From a checkpoint of a small mixture-of-experts model trained on Wikipedia.
Size: 13 layers, width 448, vocabulary 31966, 102M parameters.
Experts: 144 SwiGLU neurons an expert, 2 picks a token, a softmax router.
Below are experts of layer 9 (counted from 0) of a mixture-of-experts language model. Rows are named router (the router's row for the expert) and show model dimensions 224-335. Each number is 500 + 40 x the weight over its row's rms, rounded and kept within 0 to 999. Numbers have three digits each.
Before each expert's rows: a language model's description of what the expert responds to. This comes from a sample of Wikipedia text that the model never trained on.

# expert 37
Description: Locational modifiers. Compass words, St., Mount after in or of, plus following and table pipes, e.g. North Main St., the following.
router:474428497506501527512457539494473509575505560471473456544568523505520494529555562582508547482516531500482409444415413487497516498520467533539532458504504583464439493511466427446495466570480567493480477551449450538449560528489515454473491553520540473461448534480530476505510475434573445456489520498521541540516519479471421497502504487449

# expert 34
Description: Auxiliaries and relatives. Auxiliaries and relative pronouns in narrative, such as had, has, would, which, who, always; also infobox field starts like - I.
router:463475425523455541557494521558554470575485526534493549559493568527512492484560515527511464503493550551554494453420522528487504537510547540490501489506498519498462475527514445432486479549486573487435514553469501576409490515467526443432459532493444470471502536490484405560466547459510470451499472556548476492459529464481390510499434459426

# expert 20
Description: Verbs after auxiliaries. Main verbs and past participles in running prose, often after was, is, also, such as released, completed, wrote, held.
router:438440444488463485524515476523524496544525563502496446509484511495459513572531524531477497418504563571525475402469512571544456527564498545561518461542515545479480490527526455494432452564456546524486450541463474521476531525399565530439535587499444517417466548500551422533518477448533492464474522534543500532522485515460441497526451464472

# expert 17
Description: Sentence-final periods. Periods ending sentences or abbreviations, often fused with a word ending, such as s., )., ing., Germany., career.
router:441479411543490480499473531481496534490495498493478425548520530479475539474476504553514587492573535552554397415470517562508487545544542499547507514499504556474449484492504424492474447543506537450478503536516446542470581501485536449417545529473508475438493544468525487537470509469540451433524472543510519535490461455472482473585507456466

# expert 11
Description: Nouns after possessives. Nouns and word pieces right after his, her, its or 's in biographies, such as his father, his wife, co-founder, be(aches).
router:430475542509446537527460570526543493544531529505485480555467504439485534491574516483489513446562535560469418417463446491501518516528533459513512472556492521495485453505478429488479428531534526469493515470558485475505536510437537443446557532494435398419468504421516503525463512464552498470533498507571544518429438524460518548473528441486

# expert 2
Description: Mid-word pieces, titles. Word-internal pieces and capitalized word starts in mixed text, often award tables and titles, such as imp-ec-cable, Ex-che-quer, Reg, pre.
router:497449477458480471509490553561475456535530574534494459522521549413521544499468504495545549439542527519556442413466440484505464489511489463466522450520491576491456444539513469461507495540487527461484544512501478518507537517492514454454559564463441481527463574449561495523510481479491484455416497551515504497510509495515450541484494473527

# expert 33
Description: Copulas, dashes, measurements. Is, are, located after road or place subjects, score dashes between numbers, degree signs and km, e.g. FM 1112 is.
router:478476439576464514551501541535543495512524532499424512537497570470482531473573555595540489456569520511502454421526459578489533580598479488483501448561541546517493439487552442462479439507462561474503507511501536567448570575460551439510511580458529498477455547488560444561513433434547447469448487521469530479511464471464462520508500496535

# expert 35
Description: Word pieces after initial S. Second pieces of capitalized words after an initial S, W or H, such as S(ioux), W(aw)ota, S(ty)le, plus headings like ==History==.
router:451502449564504544523447512514475484535584570526418479569472509462480503541516523527460462500543528503523419487478459527540472566534523435571511447529495575487432420524500455435542479544511544476512493541420510535460534531444538463479505486453484500451488526449551468540478519521525438433477479546516458489510530457464508526564458441482

# expert 15
Description: Quantities and quantifiers. Numbers and quantity words before a counted noun, such as many, several, various, 40,000 deaths, 28 injuries, eleven thousand.
router:496473439543493574495471549496477504515534541520487467526448527515473497561516505547507513487539554475537529469490511532511465490544460532560457465491536493474486428498529489486494469579444520482497543559441444546492544599454503464434518556458471502480486528456509478544503517469535450431413499471524538464480502441490421508531495473465

# expert 13
Description: Coordinators and descriptors. Conjunctions and, or after verbs or nouns, plus most and role words after a or was, e.g. hijacked and, the second most.
router:517445495532481525519447512514426480512514531535516451544541502471472513573542516529488499502520507488530432445490430503511490507573520478528540475505512605496487437529506474465464484588487521476528493555472485591469538550450485440478574552474526464434524502480540410542497523465546460432490473491482495513502496411543460495533518491469

# expert 26
Description: Foreign surname pieces. Consonant-led pieces inside foreign or uncommon personal names in lists and tables, such as Nov-ot-ná, -kov, McC, Kimp-el.
router:500452476534479521552435486544443471514509533520498463494422561480463534537535479537513534438556514471527432455474424564469498498525501489564508495498485489480478483515549460464504496564437524491479482540503517554449579530431555479463528488496455489468478523511510502534501485455547520517528481560526463522515494416486412488493460486459

# expert 42
Description: Definite article, nouns. The definite article, especially after commas or is/known as (, the; is the), and head nouns like project, bird, film.
router:446454452539498506517498516546422569514518492526464492543484475502508507488529554538541555506515507537548495418472472526526460516488522530518455468551487573473490478489501452458490433548488569449466533517440485558461584556415507412487565550468488474455459530455558415570466459458590470450450535489537498525462483490463478490535436482532

# expert 22
Description: Name syllables, durations. Short syllable pieces inside names and words, like C-op-tic, V-am-os, am-nesties, plus the colon in track lengths like 3:16.
router:521431481535508519492464568487456544552504532497474486542525510498473498458520571484480557430545575427490431444522434552501456470522426504536518453536478552480468475511528456515449499493515520492492531498455479522429542530455529471454524551526462467419516509438562478536444486460534480463449449542543510481505478489485461399443507443457

# expert 29
Description: Given names. First names and their pieces before a surname in lists and tables, such as Robert, Richard, Chris, Nicolás, Judith.
router:474447485490501478498463478453454516537499529525485444496489502443478477528529491565566541478552544567501392482476396569499500583537526533539504491541476535479482456532553453478434448567512529494458457543525476496471584526440523442465514527445495424426472550528519506538507454447515489532421511505541487490474499461434492519531502455488

# expert 32
Description: Line breaks before tables. Line breaks and paragraph breaks after sentences, headings or header rows, right before table rows or new paragraphs.
router:420476472534466513564478503506428493509558534542516481585500486490458514507550565591526518512530527538530441447484448558515522488498519444489545478522517511507469505548491424471467479579521498442439442568440509530473580533464505423478553506473476482402478589521529471464479531404523478437418462500554521490455512480518445465548491526475

# expert 16
Description: Table cell separators. Pipe separators between table cells, mostly right after numbers or labels in scoreboards and stats, plus closing parentheses and coordinate slashes.
router:465498440552446483520548515545479532505506516530476481565511522479511521493546543516509493540561473552554410422450457546504512515586512486539478488480550505512432474550562421462472444555473556489495485480471440587457564524394487462441575547452465491437416564492494452509494527415531432438449507512554495512436517486436427452532451496485

# expert 38
Description: Line breaks, capital codes. Line breaks in infobox lists, was/were and can be, and capital-letter abbreviation pieces like OH, TN, SpVgg, BC.
router:551472493534487465547440515512490556536610583552450448580507567432501504520534567578521518498581494495549399439444494538498462518522513522555505435559530575486396456473487462491490513539444492501519527535506428527411509496486542494501543528467506505443444542468532481501485453434514478479475493530536544502462466449510445438533513446465

# expert 18
Description: Plural noun endings. Plural suffixes and plural nouns after prepositions, such as celebrit-ies, helm-ets, students, countries, companies, years.
router:505494451491514507493488577495451489552499534483478485503459516561469524491536524555479550465554576545505468423503481573481486495538494492569504483556510514520453509499515465502464441578466586471456520527521435529434568543465555459423505520471463470425492512482506457488535562487515470470451523510552549495497488441466433487539478454488

# expert 31
Description: Table cells and possessives. Table cell separators, possessive 's, and word pieces just after a capital A in names, such as Analogue, Aalborg, Aegean, Audrey.
router:432453474471482475539464520475515483496494484521506452503517523434504494502561550514506476470581522551553472448497460527519436533545546496527508468535514501509499458535528441439445474560524583492499511530461489549535508529398515476478544554493446478399495525502524460456503496480546472472452571523521503505481467484433461515527531425495

# expert 4
Description: Mid-word pieces and digits. Word-internal fragments and lone digits inside words, numbers, coordinates and tables, such as amph-ib-ious, Par-ib-as, the 2 of 2008.
router:475550482581490572581541530438486492516499531502512438613507521492521483510551522522494540431498500556487494437521471525497477464539516460535523427547541521495477505484528482445494502493470557477491535558463478532506604548480566459477573502490495461491452512528527451507477481444514481497512533489570487511516463513443440477535508486518

# expert 3
Description: Heading markers and dashes. Closing = / == / === signs after wiki section titles, plus hyphens and en dashes in ranges, ISBNs and coordinates like °W.
router:445501429556466510533520470559466547479509494527493436558476523474521508476535525546536538436469555484514460383493450493502459471554494491576560455503480521488439426517538387464430482559509522478464514484470487562463583526484589452442535520479527453431478572540528500539492480486538480461444474546515560486474459469436533497556468425447

# expert 46
Description: Name-internal syllables. Mid-name syllable pieces after a capital initial, such as T-ond-e, Rebel Y-ell, Ch-ie-ko, Ech-ard-i, and J in table cells.
router:463528457538495486558486465508440523561567576507470506518458493501521503470541592582522519487515504520543399464437486541495521515557543475568493383508520593516428432508487461507470438537525529453476464520505453512395506488396563514512518555476491451473434478478521491513519487435573508498416521522576517521517473522468482486563439461477

# expert 12
Description: Line ends in lists. Line breaks ending bullet list items and table rows, plus commas, semicolons and closing cell separators after names or places.
router:433515423493460546524498549494497543497486545549477507571480519516458516502509568554481523493527511514584398394487454531514524533516477497491461519526526552498508483503547407514417515543493605450425519561476466586495575532457513467459485594467524461448474587503480410492458524522575464501431486549534510538523496487495489484452500422478

# expert 47
Description: Conjunctions in taxonomic lists. The word and or a comma joining species, genera or other list items, especially in biology: V. labrusca, and; Hexagonia and; eagles,.
router:428480471502478542487430440561464511492590484548505481501508516424436520575499504587519527490520509489523411397492407569512560529527509479612506514549479536466472505504504480439445489552473532499468518543517522522451537543457491486482537510470490529379503507453569469517510560442551493431411506539559536485511520467473452515530444481432

# expert 5
Description: Prepositions after predicates. Prepositions like for, in, with, on, to the, right after a verb or noun they complete, e.g. investigation for, enrolled in the.
router:434468466472491509509459548545462531503473536506472505522486519482503513569541570549488503465500530544562464445484445568503534563474589539543520486550548525519462526538511447491460455527507581459446509566493506516431546517461543511423511522477496470483502562492501489517496467461511466467479461480496497523528482461455450477526491450458

# expert 28
Description: Year digits after first digit. Last three digits of years following a split-off 1 or 2, as in 1-976, 2-017, especially Years active fields.
router:512465487470470577549470543485481564521488551535511492550526500478538478479532527544504553500531533506491494405467424521505550563604514488527490464523541494478497464496490405442459491544481549435490471558460456478528559511460491472543492590470517500449498544432589470522513477431514487501489472548547525521493465458470443450471516523456

# expert 39
Description: Asian name syllables. Syllables in romanized Asian, Maori and Arabic names and words, such as kat(ak)ana, Th(ong)pakdi, Zhou, Shin, Mad(hu).
router:515432437488495502524461511539443522475476555485480498550457591468547540553527573559552533462538469488501446488469433535476535530477457524508490446542556517475459422576518471471457452534469559469459492535513448492451567504384542498496538528445463488392484553513536467537442453485527450462479505526544442521471501460420500475547424499480

# expert 24
Description: Separators in score tables. Pipes, dashes and semicolons in league and results tables, plus odd word fragments, See also headings and "refer to".
router:477460488493455488491537532491449505528504565542487491555455545468531479544548553500491566508525518546566451481469455523490466496561488485499494468560545518439433443558491475487520419552430488461527479547456475585445514531445522430493516581477535457435477519483560404530511492426530486436409483491525504455553446465528385476448495515552

# expert 23
Description: Chemistry and LaTeX pieces. Inner pieces of chemical and technical names and LaTeX math symbols, such as atomox(et)ine, galact(osamin), }$, geometry.
router:400510452524491470558491510468501531508503507468501483540515563484457503487551519555524487512574557427485531400428503535464529485490510488580490484509561557428537430530509413445467447565521530523490525543493461541510565517478510458484554512488475482397413569486488478542506515449571448459455549478550526536489501467458499551546538444510

# expert 6
Description: Articles and possessives. Indefinite article and possessives her/his/its, especially in definitions like is a, was a, ed a; also her- pieces in herd, herding.
router:415451405548468498577475558525507528530505517503501470572519515492460540493547484474498571470586548533564468445458498551508508531537551526514506523593544518451452406522476467469464475586496525456461485526448497560475539489446510414502512523409501479429468541407577442548451487476532460492475509579528483498542504504518449485523464464540

# expert 43
Description: Line-initial tokens. First token or word piece after a line break, list dash or table bar, such as - S(ide), | Bar(angay), sentence-starting He or In.
router:461395493514521545560506507505490515534527537516443495507456542511419529586546495509484560485498549552475471385530439597490469574549526528529496442533512506467472477566502492509528474519470553462509498541485515542477554489506491501511558536431499437455506510445507438521502490489517481464488521512533480493453479504507465508509488425431

# expert 27
Description: Line breaks and contrast words. Line breaks ending infobox fields and list items, such as Country: Belgium or Died, plus contrast words like but, however, although.
router:408467464482515480507473506482499500486481560467518436532504536484496552523550537528524574494519500501524384407465492546483523564632523505488499504495566574543432470482489450457455496549463516465462458519472437520452538520440503451480495517427471483452470513477537471524489543511556488444455466540553493567503478472460478410527515489470

# expert 14
Description: Biography birth details. Birth-date openings in biographies and infoboxes, such as (October, Born: April, (born, was born in, plus school names.
router:402490475465486493533463501566494482572504523521528509523503508497463491517546517539520536461528519493550432385503460552512498576571498524563449485549522562489491508531545424501478486594448507457503470522559496548536536487461536460451563498484498456418471549457520492549500540463538486496502546557585487488467444491493482476594446463488

# expert 25
Description: Mid-word fragments, cities. Short letter fragments like ra, ro, j inside words, plus US city names like Los Angeles, Philadelphia, and (born.
router:471435487515492459544438520529518519505497499523488495575528515474488512501535538512506495520529533546494500483468492558467469485476536510532487500549510514470450457573512449519473425537475548425481467466525450503378557601454533388438500505498495464424454524535519484530567476468481479450431481445532514509446454498458459460566463468498

# expert 41
Description: Determiners and quantifiers. Determiners like this, that, all, every, first, one of the, usually preceding time nouns such as day, year, season.
router:486503445600523539483463553437482519514504497478459451500552540482483502509508538547527505494529540485499511476465517510497486541522580516523529470579526581495493443522527487406485442511485477463505536553564455558485558546468551440493477578486448477453461479484492461486479545487531476492513455499508521492457443482423463402587479509511

# expert 44
Description: Role and relation prepositions. Prepositions and verbs linking people to roles, teams or events, such as served as, won the, joined the, coached by, aged.
router:487396494574467539507486541539461472528493557536478453563522576503466508526565547511501537491486533562520410396429431482522543571476467514506489506504515504500508463526498435469440470583457559443485474552522463522453547482462496402453493560492552451476520553493517491498531536463519458473481493524490539494525475459476503462526497444481

# expert 0
Description: Field labels in lists. Label words in infobox and list fields before a colon or table headers, such as Party, Year, Location, Born, System.
router:418465452581490559511476537526521512531557508518531443539435503516526551481485486556480536490541522493514400470497523597529495521497479518523502493530507535505438431543492474511467477561494537449465490545465498541434546568502516435488514584479516441490454509497534443573511536430568490457471505467561485504493435456457476498537507493497

# expert 9
Description: Titles and institutions. Words in official names and titles of bodies, posts and awards, such as World, Minister of, of the Year, Preceded by.
router:419499476521507476548393562529511485538502514541485485525503517434444486514540563535538537500479535583547438407468445549488520454529518507499459493574508575516406475554503387483433454587472494513423506490492434540484545518474515446453541499473489495485476532479551448536486496457533504424452484500543483529471486535490518508499491463437

# expert 36
Description: Table cells after rank. Pipe separators right after position or rank numbers in sports results tables, plus country codes like FRA, ITA and positions like MF.
router:429463466531461522505461569504552486564491511529504530521526543483449520574542547517481485491583557531534393482510458564493470551545459550542557538507463526485468439515495437507488454500433502474519442518487497485475529528426527489485514514516523441506508511428543452514462506441507493477423517464484454473491438545442477451536456462485

# expert 40
Description: Word-initial pieces, foreign words. First fragments of words after the, of, in, such as de-formation, tur-qu-oise, plus French, Spanish and German words like des, que, und.
router:424507460503476533513469537467502540582545534541506432548514481495550491534505560547503548476528566506551511434441462562480480540524529536537456504578514529468424448538532456427468452573534537512486522513511428579447508561486537481460530559472462477449422571440496440492468532514509467472473503508538490533440488494458503502543483419488

# expert 30
Description: Clause-opening connectives. Sentence and clause openers such as In, On, when, while, where, because, plus section heading markers == and list dashes.
router:489403495520480488575502558540479488514488559540460524567443545478460526504527539559501510488530536541514471427454457590501506592526553557550474478483531508441465422527532489485518441558469564441499493544461506536494565541443525458433501488428521410483517496448493485502467502459553447462502484550571494452489498448481491480578487454449